Weights of a small mixture-of-experts language model, trained from scratch on English Wikipedia: width 256.
Below are experts of layer 5 (counted from 0) of a mixture-of-experts language model. Rows are named router (the router's row for the expert), down (a neuron's output weights, with its number) and show model dimensions 0-255. Each number is 500 + 50 x the weight over its row's rms, rounded and kept within 0 to 999. Numbers have three digits each.
After each expert's rows: a language model's description of what the expert responds to; "comes before" lists some tokens at least twice as common just after its tokens as in all text. This comes from a sample of Wikipedia text that the model never trained on. Tokens count by the router's weight.

# expert 0
router:553435501444388447489435523521502454485357482542398500536526485473533535518531529435519512549414577460525595462423473506508494385491552452459537595542507445490412536495540523484615574591557563454467604516521483486591482434530528511538514495565595501534532483502477503530547515598497483479527424501464531510531550493429573483485439421528556449512428482525413444531527486471545462476408432460517539531500477436471463456462514558555544499497422516523536545464450511493554570564520507494435522505415557489509487494569535579528502431449490481522464444446444489482495429523468587604542401547571463518508425506475538425448481502421532523539552602479509494484438502496528522547548489527559400414444508577476527555437401473401448536564514494599579468567585530529441448478499596
down0:508535456448496540501497499441623491521492424578499465536486523466486522579450462409441567445479515411461498499523552485612516502507521444565464557555454516538558638495559481495512517532536597581519505544492437520494478442510543502458451497491527463434517457484493484482536434507450490431546580477572487505601568498539483511441572547542489483507464471422534549495560481567566525431590456473542540470554431445523434582475472531401573554502465572366587492469472463513607504510539516512456525503427603553439561551465530481534535509603432464506525396442449541552506498498529488424510487479404466438453469548546515437515527459424484605586504517584496503567446436488445573407519458490534583437544609568416467425469542466520488364517462520510510445512499509519439561465477526
down1:407564471501467462579508547494590562391566433512492507571503527495533522513511556506457451482412508445603466455488523456451565470461506464543450545592507468520549556509527495466550480511475531486498554461575536465535513524479402546532590537448569486533519458497469450536369489457507476496435432502589571495567561485481539558513546605502559487456555503539522529557507518543471501516476522481556430510452537522566462614486501458457524477504505610467521435476475592500571415443473540579467607457525548537546532553464531537402520498469417515386492484465573418497484523501537550583396505509413523461531551538469541437411594533437471590484579468597492527483494399406463419559518504504442536443534457509471485440476497557469525425480523501530564602588539463529521453383570472
down2:476467530503452594468473509537468480600452544512512437520519537512589493489562446401532446559506447539489452488573513561449501431593585577503517623548552527412605503347561543526575415461481529474492483545564590509509450526514476505495470435426444407404445435504481572489578475485551475511576515446490428540524456552362451493491446461481491484563463456463591551482559483488580472490432536444449536423468428457434487435505520491556452526454509391589442541433476545557563554480507553473459503487455536498545546487530588463442482565433613482564377419456545483465510504482504374551544503545503494505576553555478468525454452486555530532567480493456538436487445484503475472442464451544482509478433516474540465516561494439512513495523469510404438481482522429458458482458491549
down3:512483544438451534446526516570527534527550468492606491446448484548432425536452488559473559569505527517565404588521525422555484412522509480496474438525428507544459576478537464476421548445485562480469468530482453496507525559545487483579428481431414489505473453407534510473499583458526561462529495491418505467514516523553523581586444526569445456458526569579485460503390531506523492427435493430529402507490483499443532501428467504454629530477500510537421523476540564489492513572442478522463538492416477604465450609484510417485494514330480532504556397448477502492508511516486495497520512456506594610551527574472491528550568505460600502506492448393522575466495474556521582514449439524532471591603500518526447649568432533564395515536480494468401480487503531520486531466523520
down4:568463531497405496478446522471506478454428381520464511506526461464477429436503560580521421549483485437507555526537527514566462460456571455509508498607514405621535519514550442514447424527424574531562498458482505517627485540529543479456460480492596486479526533399467541522492499502507391461395553435521494484563460508496523453469593459454523429535423569532514403415440544537514472514418482484495550507489552526524474437511456491531496531463480532458485512506469462540469472560519430624551473446457441502482497537540504521501551573362462458599535511449494479567525463513483495507533451465515470536612511444480528437509493529456603474554503499556432441516527543502583567576513431402602426541566635483544511417483557405422457532435562497548513462486475510561473514440450584
down5:548482494488555458427463450420480506561502478449517504497511465470474454508506537551544545494507427587460625593588547475485547586429536499481603521468541608556549467493491484453485476511488493572535511452447550571489517512593526405591531446552456433432534419534489513452417485578451571548428500457497456482563576560540533508481406503515547491520478609517570531481500416529450528564514479518429501488511424409467474447555500566498447440479469525447560479531484414657571553515530539511488439443586444458501484386528487518454508498611520386559550544427507502476490514505553547549529444614409516521470519538524536516565480458577518461551501490545548535554586480477472495509512474506479509548519533469540472327565537516446539457481450522459516463502443418547527575577494447
Description: Sentence-final periods, closing quotation marks and parentheses, often fused with word endings, such as ". ", )., ed., and line breaks after them.
comes before: "\n", " The", " In", " He", "-", " It"

# expert 27
router:542429521546383542473488556486499572467480483491407416459439532457540436527457471524524406493484615453509541520439548574553537484527498538406465486426560440452392548576553557448608480449497491485524556527491519544597508518545538433522513448569510470594465435423441443504551584456494493452551443504493509545495494516481495545545435458486510494578434549502443475570504461446515477515449473591512689525462460379480495504610502556470477503480477486509468498536476533482495483432412531441490501581477543422502472392464590574447509474485517586511528534435583518437429440628519486479469528547563511553544444513509487519453447463550537423525519492503494556521528488569562506474533474422437471480472483476491579426504579533440535462565572482423553494556555380495513473559474496
down0:435492479564545468433486575512499476492566475452441561399443539389517458525471399574459453565517468479432491414463550459512540517422519490458498533484476609454433449514476506504530552474565489408517512510532526424479554537498485534499517423555419491587418477484455504416585590468535519421479499467477491496429541514484535507579444537432463598449455531449469445532493506417520525486356497449501559481505522486515470577557522503474482537638451440478453509386469541529460389456387449583476463485486449613507497471460492475482428483681506487443581507506489493495520395588487549520458554442496499466479492566492505566570489419490436448501416420489442466458509502506473552521472529471430561570529481488494528544550511580542606511483475477544550477459565486488568488474453456
down1:518543496567537546504501567546519431492466503477464453600564458525481497546523515432404515476490511618591417511517542550520478481575444413517472556522572594431509464545409472462516509544477515502513434456537419476452528478512485438570570574506493498502483478513493501485544469501458569549454437477532540567504494519479431526472565470517448376394510489432529566487556553427515475440492459534560451442546583532533357452446468421485488492577448468545510455552568576474544485596464555547486540598456409519417521436544496554465529573650521434482532514559583455499459491532519595495492442457485488463487573540554471473526451542391579483427493496492408502526522532533499496471416496556552472491489471405440569597541477522442539464547529521515515422414493450498505550464620568
down2:460542549508474566484505528526564560529491485536517594526518500447584433418491492441553502468456458539413540443498474482545586502480523514553516535510514410394466562473485436515538472470414512486453463403525505540471458522514440553536468488457511411470543524452508441483556517391461435568590471515501477558503618488450532674596475457473448499572461407485484551480435504499523479514451528496452630429459382545549451417492503572545491595481558420464431561461461621494478479461511412456519457465550586535531471434552434538401456436566558467498462441457467449528472445494429482513505589538556527595464461523543502597544460481566479472529544432443492449535516500574538544547532518527533385521471489484548500373524525515490586506449466501506470437492480483523532440532468499
down3:472664420548474545444509497517472524505543457490525557508564479496495532487488506460493483500508417492469492488553481549487572593450530440474463520479485485600483442532516543522555462516517566464483530418435544526549538476570536448490531469438546510449458543533536428504543476504429497594522520475532487468521460359459590453498515514602469478454563519454580484544472572486571460553362579529474495438505494542482466459565486596533539485518434595417551511503457507498529536523593547499509436386475501507451508501519605637418483511463493564490414466450492509548515535553506536498530424552554426469440518432459367520449476432531591519560432534484388505528523457548479512468529471389547507519432431570486452402533521574477390473480500452503420453440414433554488501456553525
down4:376420518581524518458470480502493439453535470466550614460489560548528461486497492594454501496439465550504511500482519447544534453469520433497412539451566488527531473519480628446501476518520531542509538520514403448512536492519503552554530493492467550425436458434364588433542533526520534521452444452494517584563473549421494483608485486455496460413585448443437484554546597559417509478455549537497394453474493465437565512513469486435502470490501602453496421488502438612578481507516530496473471462473488572429544462477423516564517492577543438457507597409463510544493444534467540499521531499413522442507501524591415549564494567454482496476472487488469500507510477436606420429514444382413505542467559509483500487482481579518541463641505533458412519518524525380578544559487469
down5:530485499493432514509484553509467465439501478491520495454521506450467410585486454472486563508559500386402475532446519579543458519564508492455545496495532433462599471422536443475448530517449460472559427494617474423562524553524492467530434502367552471416531508489451510529467485526525426565508487587545486499402471454520524535486418413494557525454511411537515503506510489507454492500448477511497588450533472475528494386510428526601469472563453449488470559376517476565568493481495521550523531467580529560589452423474544488471533541396550480488457429368472507490468484507522487432534502544576531432522490526465612503503349439488434497460476499564493578491473470545407522604509530525413604543592507487548452526425479533573524530519419517448415529552451578522582444445534489
Description: Connectors joining parallel words or phrases, mostly and, plus of, or, than, but, including, like, and list commas.
comes before: " the", " a", " his", " but", " other", " it"

# expert 9
router:568469437440357450590542557454545556428474463484462503487403498512559493447535474415462565468485534487431566505438492425569499461431518471401559454471470452590533559544561527416502553455547509537592466601537558470481523538471506524476451435451514513494556462481444463478516499490435505503495515518532595551453525601451451592475475425409472474457495426494456517422473505471602429459414487505530607480395494468519441568578399491487493527448414432533459423447456516462482457481516488486481453478488507403481508542499595475450445510471392485480558453501538531518464445589474482548547457485578632520431451489546512557556495531561405494500546496518547481499431447488422576517494420578438462447510397540525469596490489494499488495459562450441458446539543475505437484471475520
down0:535545502512484496455462496491476455489525422485524573496577489413557528468487528453523370497474500508480489530494520495532400532398577467527492489510505426545461525482475459513514522534513548539548462519515558531511451495499522563464574558517545550537516570464441556512459505476454521566466573501579394496468499556530479450539463590619488449509441528405550529603497481498457466543507500586491488517466552467522505513566437496499503547434545496425424436499526453445472425449513331550456455506488422534496575507419476549573537567392486532380566421598599451453444410492432422482402467484570424440468517494460488439436519424432402503494473528442534540491400490423521485514531458574511529538496429490443552470494662438512479458507557497497502496516569420468395491545478496
down1:412379476536515422468445473528534429509439455514480561601445489459460451398467501497458528492563533554563520567492452462461531388542428526595571517481482506462577470521529551521420481509535501464415472510527513482459562549595542520591460500510496559519520402547561536501517533531495493568449443532556474538496532448492509538491477543506582551482504437568402471439524578416518516439500485542570458521509522548447412507531504582433464593522395403535601521511425537522581574552532532535507509493508419589502511479574409598462543334493542546482462474516481617529492478452546546445542483481469553590389516545496610521472614544517541506473452565430484504472432511519473525473499495536471500425546543541541496456526462535570547514461434505546462578478526486530524540535564516
down2:458552568439440478466527536439561612506523494528477573507590491551517467533559431551468646516480484442484560441452561546588545495477558425427532483471468461512547528479397608439496537422482558451533531497516515551524538456393494509437539521550467460494478464433454468537541536503419566561538507525520466425506495430588473483519477446581393463446497507425542463518441494460590529504441467434491592456464481472556498556534554533454508495584570481511448560453392503502508379450462490379494505455577551591550494569499532568504508584632470506554526492519507472471468501532482558579513480539524472504539509487492413436488448451543435427456515454411504492448494502452457482446442591497527438476531493535596516497558535490561626492418517510514440470441465500597453482477540425
down3:544525453480464518523470450505530487478495406550467465515526491547548603429502536565551546464582522470473496498415516445626540515490564552467557555449517523501497482522414521475454444409518445442479576529487425553430392398519590602503606481497472511373542485527458457486547428472456458507468564495540560410507345388445502500457575426562378439447563525459449520502509553454536614549500524548615499454485598426507480562429405550470461527555505459566493478515520476413495462484488476525554528457501457518487419552535492568469450526559397511503515468520499486519512542474516454393568506473535479488476479436511479503458495407476523494447515507476452455494536477533427437477551533419524541483470442495454499483480488598479565508453492536467431449449600444482409504488573518
down4:531461527437547548453542523519511444519447502513557543447456500526520446553485489586460506499461558564609486405495489525441475553509482506579477465510455555466392433580378459551553592509511538490494553588533627472488549464486396602491591525545471402430517541415516456420539503565525516444593496497488430514599583516457530443489494505575431579603577520504473541529514472488536569422504480486554498503514512561485430523525475478425563531403452486529557486361470537499446428505561493533477574501455509541431442489426443601521508480596526479532532529520546487456394546554426538482471533493396564491517488499393514524545506499469418441489568522519512495408500505475520570444578488545465521579469518475501485465622477523547533468583507453484522607500483512452517493490461540
down5:544634507579423442493470501431524497436570551417508479492539386461465513531503502489539474500520436458526496502534502442528474503421603474478497485587541478472541519448303543561451470546487487558488422409432509464543431510537498493446553521456539490545536530482499488490556537529505454516494507498545581444477520522509498498580501463457477483562476424519510534443473557487434533587500534475496496472470497513476496510437528439551440486478538448462531519496487591413593445466545415536463530551466482546459486404599577556496560611644470428450481463563587444560490478482441578457421553451554438486596546452424474529494518544386399509425578513512467557451423486514496508545549510469502466610451482476497421425404589465540546500476534469583544500536465492473424524537460488
Description: Prepositions following a verb or noun and leading into a place, date or object, mostly in, plus for, at, on, into.
comes before: " the", " a", " his", " an", " their", " her"

# expert 20
router:543481461514388510441527471431521519565491551546424537535429482533445503501507556465518473527525578454596523509474577465506426486484529541485598621526554467477455627493429503569561540481471472563507473598418518547464445465549535518517556462513520505552471540377446521505514484472425481455522506439429420571572504516522476533612507455525521444564490488459580550553465464506514416451455454579463597538444530438513489554471419531493465564536549607539433518550435528483584476481611501470524517412547505524514499465484554466569468484453458450418431466411492470523456404505546513503541424569516506477532516520410448421418521492448490551453512561455507555546534456560559520524447443500532499477422590509417566401431535544532465452515459501562548448513527447434449512451574621
down2:564452549510440557495573473515486472518457528533514485379535552482612532503440486517588477531429613534493480527463537401519474522560552547457506544491538371446433595549512550493478446487503454465459445486536503508480448496556467525462618545478487541561420498497436559436491440585476532498504524473434455459412454456484456434437496509613474474548528541513494445516471603499538460450493488643521593541459542449510486577505545515474491524488457504501366514486468530389580521507562483405506466458532495411417461556482491564455534515416525429558461567483610535485470529539447473512491419481437503430461527545473403589461538468459492558507412498464474466514529552509496485456590561441546531404494503508546441510619528479478388560452485429503551499471490442523521549517493402
down3:544517451552521491510501518497618478474509505460598485522633454563409547571528519441501418509558491509525403555520519566456547382499413492440491499433472522482488550439511504523501619501451491574473488559544416426457467489382468443531553480425539656548531479504531527478576538380432498540562560522530470557459494485475532545521503468496423585509542556472504479558376523523549528513487516511547430561429545507457575492497492413486523473461499487409468547440546532477470557535459487493519473510451526464532589412510479490473441470496494508482585518619434543424516491535451451521554462524459476481443555432507446533560513517436509450443510551484499501478502582460493516485419441534463512468523516484461531532340448391532528497535426446502458521520611654558487537511529532
down4:437506500510541496481542556579539453618467528555469451558482499444541444580464532453574590447531522503492460444518503473496425487528478518455454495463458370492542572536455516547528484536401428483505497506511449491439497555539523489510472510454498448525443538559414549522515430581516529544536496395458462499485493443444567484549471538567536477510540568514516389505520413532518567470479590484454527415552481540581473554578499466499497465540463524523555505451506502496483579412368604544392472513546528467533476562551524480530524509320541552576469539453460529450577484513515467498534451508548469491538533462496523584515380524393531496446565511441561502456408499616552512487578466542463520463499459522562342566539545540546531550452509479456507538470547624527556448430498513
down5:535488537599552558464548508508432412497466412527487427401439485454526455476557538549424449529433473534479461470444575453439484543533424501461550552526612433527483442455545539593455504517426505493453480561415464508511473463466498455485555547469537455500495506477453535529514556546532563590434476489549431536398546467476507541554441560518617476489488512426467587516439524417555469525460448510457419433546492527536451526451547564497422499516528380532460534416518394514457485465466459428437459498540470533524517475499525480520515562568496577495447464541438478488505506461457550503542385527558465495542564408501502510420501506554417508489554492490583365481508473510452457460545445544537500524548501418524504538572288532548511597470451467475511538521494535441599534449426467
down6:557614524474470463472484505411413471415524487557483451567636483487441402522505441518612440494538498452477545483410496522498446556526532489462569581525447643572458526523471538394441428438557477463589516459489490505568476502466479503563521612422558523481495623531527586523439510455479523407490432490547464514494448447481465495531506471494519437490533464553575536491545521468484517542559502564537536583489487498528486574505565464419373555541546505510501498509493533571551496545472468500482439494409518510442533550543557505437542523445513546418479486461584483546436434473464362532442570445494471492513541455465537451429521464580439479507480554592597427488525468598383536480541453549552523541565456393498582549535523528502499552476575494515523554520476506494508526467544533
down7:463477588511474488526449584529559415507562563483490511523469462499474514542572490464531515539529460528477554540448584548505459549497486496556506353525582526423530490572464408483447533554503489432457520575398469509404562439405503571458526545579523491515594521544447508492475532450466482564501501528453495497525459420483498458560529501460525556487470430520485508501445474576476645626486613492462422456468613488490443533495478446540518446545569581465484533485494527425447421441511508447415446409587461490537456494487519494495467446486474361539478540628422506518455555451507413493484484409468535615496482573514541439481491569573488545499528519464528539494593529492499513474494567464487503572484484460521478657505387527446559446504479485516468469520506569499562462558434508
Description: Subject pronouns and main verbs in running prose, plus the subject noun after The, such as it, they, was, were, The album.
comes before: " of", " was", " is", " also", " to", " not"

# expert 8
router:572472559552430534630500520455520417507639514455504462445485434552590431520492539531492491443541469558585518547593501542465486481457531476548563583432469492599413579522562468549459474546429592529488436496482481481485555485558583459520500504574434537484514502578559573537532508547607505487567463525536411609516536558557539577556439479500484530472520427506523482496510491455507429490576510502550529514619518464517445449433482508469489505524438513433560578426395557511397590570494596450483532463521479563469544537480498494425478498492460529419429535524533550382560552453473553430443493515554551473560443502474484552530556473403551558468602508504502527511513431559558485528482466554523539506431556494502438481501534450408420473557600574453479476479481458478461463474515485
down0:419565535457510512476515495490457500506518492517395595569498463493520495567483549550527504537444504493421564510496443603441609437513534443568506463502475533440422492504487524480587576496485551439535571532478460508501561507453476542464478578541537495521454437495570442421526533465447472512529561487510491491509415493600531538452527419443461433400441531504630497592494508483546506597517477480483470452492421451440441493528493448461480493483453543550448435539458437531540513574433528419527524532540445462539493547446422555461478470559508547605708475569459404496512544505491517451488551552595447499450462520516470481596435535445533464400418468499465536468437577398461544465525477577433454459463514505601464592506504487481592476523436470578510458575487576484494473540492554
down1:577410435531512415621484458481515506476501488524462499567418539586539569534537440481527605500528546430518536614514468522510447489506512540460502414589499423472516527499506444551508496531441527539541504492559452480549464473555485430512574532562466466549579551534445499546470482469468441483523479519471494519481627487459467616526529610531488551508495468601551524457443516545474398541541506507506529561533454553550494528510448489544494569609451597512512394476539530423472537624534496498636529481500482552452547513479494547541474507399530457480454480445492482606514432476566502472529600437588520559480480469598469442465521556441491552511542538539474517551572476426539509434465507470550434533483613472487558345462461558467505443504460582508453556531494553497608478480567496
down2:535575443446562449409498505530471532508533490408536480487499495419469476447426478471479538525427483524544506586488521415420505530599476425475471400475561471553506437519516544517488504542569514521559503461572553508514497533343493537542487517539464473399490430376493491494510509431464553548548541583518542524445447489486462486403510504403496444573641506517521481430597507442467486502446517466498500600441531568448553553487514457430464454518473447493452551495489498511500507484474511515493524603515494526515450467422499596476521389528465476475511480548531479545549604541465551533529546498514518484484439450539503445474467386523551529521417500529529498449456552482559594548423541580588591505526445533394395441469385509562589494492520485496494655423519538450471526543475435
down3:398559480538566459435454535487499427433544451467468498475491463548548461513514602522498443543540555466444520502532460541495442441541508459620589521582540611455515488482452517556522578512535525518457511494501489389380449396454576537476469539419529599565527476473520507441508640452488541478575532533498496547499467496457478437487515556509535603547544503571554442537478472441599436545506511491495525471476494518492543521490502462462446484491569612430443556566443480515460482557506555441489499548481555488587567543591524502514406437482469488486541533455466508456529536457575493542449560414473440518514500574447401579529438541467523496454528490445522513374489434448461571477553517417460528484491463512473568574521545614622460465502509460536497410447416409544563563520521502
down4:566464472550484487595395581547548462571366430498530533530466465518516528544513561477524502546525464503457458456518568469547506520479552461533474460625534382451541490399537417465468483402522498553522471497506421456598503500541550547462561565587462469436488431442518543416581593566438502605510522522433482427467442492479337463434476510470469452477445574452432450464481529486461472507470456442487460473511450429476503577456487469563486535556537511574523455535485508542468470497650412557451445577500508477499552505492513486537433472412469550534536458561566506551465438481544485533532491432528518394449527461524543546492464360524477523471498447493491449540545456456503482446513561556471470548515542479517504503473471522489405502507548420363489503501439482415519564506531590
down5:490458466524526453446404492542563476434574574466469477481438451484590462490524476563567553583540577449458569500453495502480440531499407578481517526523590539408564518534455509531540468574520404579523587586492523404455489544506562459623533481390553579468508466420506387471476515495541523513570487566566480379499511492577440461535484438506404565479496558504555464452608443426430551479506555581453488494608562538521514524466519445488476470462544488437502471571460519411438519441522575513457570439516574540489543575561459503511546500447525505505467525510537511458509474458483528500444514570524492619567506519490516531425383518533478505428551580440478485547510447439581525482525485539544541453483475445467525459488560574475487401448440545507472550622473511523510476445495441
Description: Plural endings and plural nouns, often in geography or population text, such as -ings, -ities, -ors, people, members, species.
comes before: " of", " and", " in", " are", " were", " to"

# expert 22
router:531435469508462458531561465447527422474573460544431490413533466450508499530481465499506464489419615570531535438524436471555501485463468483489505586586477503584468509482585462510483494499483434587502566475424490413493428527437591437493517478439523486626561519482517556455547525535510479498444508550442592463408574540462603493474521493524473512422399571431504473480500478468555392569494512504546548390514492481468461486518522498514507559454438578480512641462504479482504543410509525507483589443453560442477511510533550550453514558514515499458473428502492496437516467540505523581550447387534506554448421504460460593487426450462552527550510468545447455466543523579526647515522434483478436567525438427432404433487518498399447606534422514491487453472485437505492528433392479
down5:458588515498537480504547478470469479476435496551507487518512589472479566529481476403488526439437547428487460483522494498506517568482508473521450387432532335537485526474508539486564496490479517473368440545488327441506516507505480486488449510428436525538432496529583547595564512522554455482442539437440495434464514608547490462410462527444489535554365464559451510476509640519534535517540528429493603524553527512462498477438535425600437466440495468549476452492468468480416542527472422401519515530467478536505522454478579530534490472484442562523493511466401522516523485472408447474539455558513400559534553562499479438453525430537401492540574487506521533593431509571501530534475440478444477438475508514526579489602565497579486474507537516495383491482571374490497506547488503
down6:471552476498513587455511466450514523470522553491534418544534554507529408448471590453498492473471533447528484468421537466466530500413503512438466547451515500558540538362412531480518497498519589504443495450456506522582488504515444486406421434460486429525529527449502552468491531535516539557528541470604416502437491485497510551556414639513513411474575434496487497550520480555468526586505500448374602477417498518540451540447555469499447484485464521478449515477452527541579510505551529548534497414552489480510417465584480543422565600629589452544380435519452489521525572596466496591565448555448471505514529458564477489406513490507431518619524458528523499540557480490533494535493512552475542445478483506494579508525683541550461570469532514485407521412472548478499510447515530
down7:539580500524466547501472518529492474465403550567419440454591510349455509548522497590524598506591598566418394489431514524484459487594507543586527548475488499549474487555514537472487515483490475384426588575525473498505432466557480515588511493392507551474568555514592594507477403490548495493488527501443547504538508468575545498412534546503530464505492503439431471527440512426573545570477518470529547609541550424479493589532463508440463506418485571506425490493519496420429460421557436575570428475541458502465551416566516455456447546527522452485416463504451445381487582504512495553534504489505568537468491423492505445530506514502483498422507420446572468505498585476412579505518556535483538502494486512527508610597489543531551525517506491556508544459451483465495555601473477
down8:459523461541513498415482476483530501561503551483518549484550519467513440556539511458504442538596510583548549436514453530495525499478478453424513477481621549485498523510448545428543525512412531472522524493461598526442508527482457413538560622536466513496493540531362448481564450513500392549515478462486445405501560396491513476529508421464538503464450591476506440478448446387547543527534485456549512561509517463485552446513528503549556494500537482576484508520464582485456486491541585474466494476478548527560499476577507534536487492441488532550448606487536443483446427539582445452618471492557484475572511507520482575441471409491387374535548494473599512557596449468590458431533503408551536504502434514512391477498599473570599494473556425482425372478513414565568545491540513
down9:504516475488472504515502453360444512470432475502505510526499561491493589501547407534473451503493500463487389527432560441555541450514513527464576465425557545506488417423529585526487508531497481606471504580527528575488486501472569508421471426468458514482518480586526545510493595466378525481456536537497555590537484458545495524542482515471529502486520494474546479386526559529527512542538531507528485453460417508496522430497453495524525473464510475585559522456490480492515650488633501575522491496544487441457532470464555547530460506720547492506473432539392586486612479518506601597585381418503504465524577567610462492431470538440438450451470501505412470476455474414480497528450445445526499488542459587498456491473466494474508525431525573595444510482517524500533529515421504
down10:530523489576569439531510531497567407406440504417518561558487498482445477474485555504448482525601538509502493507483514415466489612501522527547524449477450436483473502457504500454548512419488508536468506479546483589500557535489493518482608416444560512525557477486460448481512510559373405517496546491529554562474547517536495532551527489502552606438490447497452555341514535469505483575437472562506493524424579561584513505530550505603518528583664493511491443501504464624484575544516458371542486567509467484528518427477447478490527526370476398459551521629570481462424483489443423490503554422510423499525511469488524537479453506443410489480479463551487516446516447421549490466514505423463507481529461440528461621437582447554551468542429498573485476501478544454532456554481473
Description: Colons, pipes, degree and minute marks and field labels in infoboxes, coordinates and tables, such as Coordinates:, Molar mass:, Elevation:.
comes before: "\n", "-", "′", "°", " ·", "″N"

# expert 11
router:567382484551443537440523550426446513547577467541500534491461500518464448494416469513519416538406576598555406611552498527424559512489462520441419542464503570530475473491495566556492414515430441485477538460507509491431520502477531581427599511465422568487467523491446546530544496440513473441413490495521584412421497569550545503487487421482429577531512621476458534456468545417524443538513549450431521417467484527477534503530474423447473617466477543478456515481533507471442511475540564535509481493487499432511466513485562512490475546523571515505555435445522440399473563498508466547562472400504530480472451471464439506497556404462440482559506422506524558529490524534512517527499400603553401505439459416516489545495582480460491526393406497465498484387546548415523454414401531
down0:505459483511444522549523474584425489459515434542553451543473518489536440534432473529508534507550518531494476550524584557492511586539449515504488505486450500470470557576519429488500440450479481437470460571472593567500383515480563419639519508526529506532427523516521531539452481493468531444472471415517436561463504487535503553458561562531449576456522521508493518425494436464444535561504496497445513480597481545541496469479449500436430499466533459403494563460511590459551534533547628480590622492482617497470519571482448614513421514474509562504387381453452510491555501516597537585478509559459516488514506608504452586398444522556567504584433457469604458560505416545459544459484544458513451524529571558482517508628603539526425452534567515434466543469544438500548498504455479
down1:516540519457534511446526512497566458555472453448566491511522452441490544414457509429513473492501484517580461441402551510445520555529484448496515591549534516520490562433364602466492490542457550581420502543524385443356505451488537500511518533466559510492535525494532564455507551545421493502550538529419489456470487478467445525524541531476524535518482410461463466557552511532512519521473541589475514432511553442531430496555591521487499472441426385490453542416481547495566514558496475470412450509411560582468560540523581469568512536466498440558481491550474533552487506404484523508353486439434566486389556434442533517573629561465565613481478502473513461523588452475547475487485498504492451479540429617560494588512474544547464464571434455573427567517473443526424494459469563
down2:477515522406468482501506527518565477569548468504546533504567443480455595541499512421482574451512459463489461511607512497513462439505494542422419510439533496520547605411487475421467558518512533540506525474513483441592475456460591474490474535521444505434479459467542490557451524507452541612571527465469426559545536480384581559532443538501480563479394529565604429627467488457547594402542512546450554546527479485514515508534486409491449435492501447475474522415394530413551446497450629642543490486442501511514467460488452482496452487443560608459444403492473477518491511479448523574513403509455538501490554474490499547458538533453546444552540539491434505449525500460547425489575471440469559539421432452531502466409504498535488473602596526488411544538584495512548485488572531
down3:493525507543548475539538451591473554536447555421467462557515433512475434505526410401398554468435544569434434462522388482441508543512540496465519521403501597515477417479477512510478495467482445568534469594554475501574459357366550531404536612549468446438408557539475598510481453483449572512525446570476571546514475483479496481518517473431581448445474504542459510547598616426464508419511514459589507455504481460441535554553484463471449540455474500467457557492565496496483477474511480549534468491557416522467463520432525558490533543492468451467512557520518452616540588573432540504485444450550556528446497459508490486480554514461512532535468407505578450509512471574493450579474479568507493474462488550560451558438388531583562518532567385489491493576540474568503495490547469
down4:520424603481603528492560510522466499498523490429538512460475556522518643507457428436586493459493494510570535476583515558474443571486513582485529459510534375577517553449493558569543537461569562523542572513493448543578406516455496504504446544595590491537488530493548462575422502441507441611488450480586471475502411507447462453531538576455548494544540465475440423529480463423506504581477526542462609507432546464504446583504572547503407464409545555563545441506482532412550525578552527439478588381464564476517521457483501515485535540443506537493569480547511511562499478529447455569417500495529497459513482514471542570442549511558409501509434477563470488484534555555578458481576562444462567527462508451500443534568498559411447482416462531558475397485524451445487508563552461
down5:491434478458567457510575466467410404482544496512423479431475471507511441500484431473440498477470564546525473326577509518506541448468538469532436536453493525515485462514541474544461439520424492493491502481478600478495533535545396463460545484420452479574598502485472437523529571520518580470497481572410550441456452561505441504465461490420604510444407616603554553493490498515590450509499586494524417478438413557410581507443524519443530527354506452494512426541460610453513558528561536548437551543534499512460581518501488440489539484424480522428416471486438500508583460524479484494452431523531578510502555472526520513525548474527531512454409437543527558443519515452484579467520475492502529413557490625608471552475460528586566455537454542546550539508504462488522555478419474
Description: Colons after infobox and list field labels, table separators and units in structured data, such as Bowling:, Seeds:, http, sq, hp.
comes before: "\n", ":", " by:", "s:", " mi)", ")"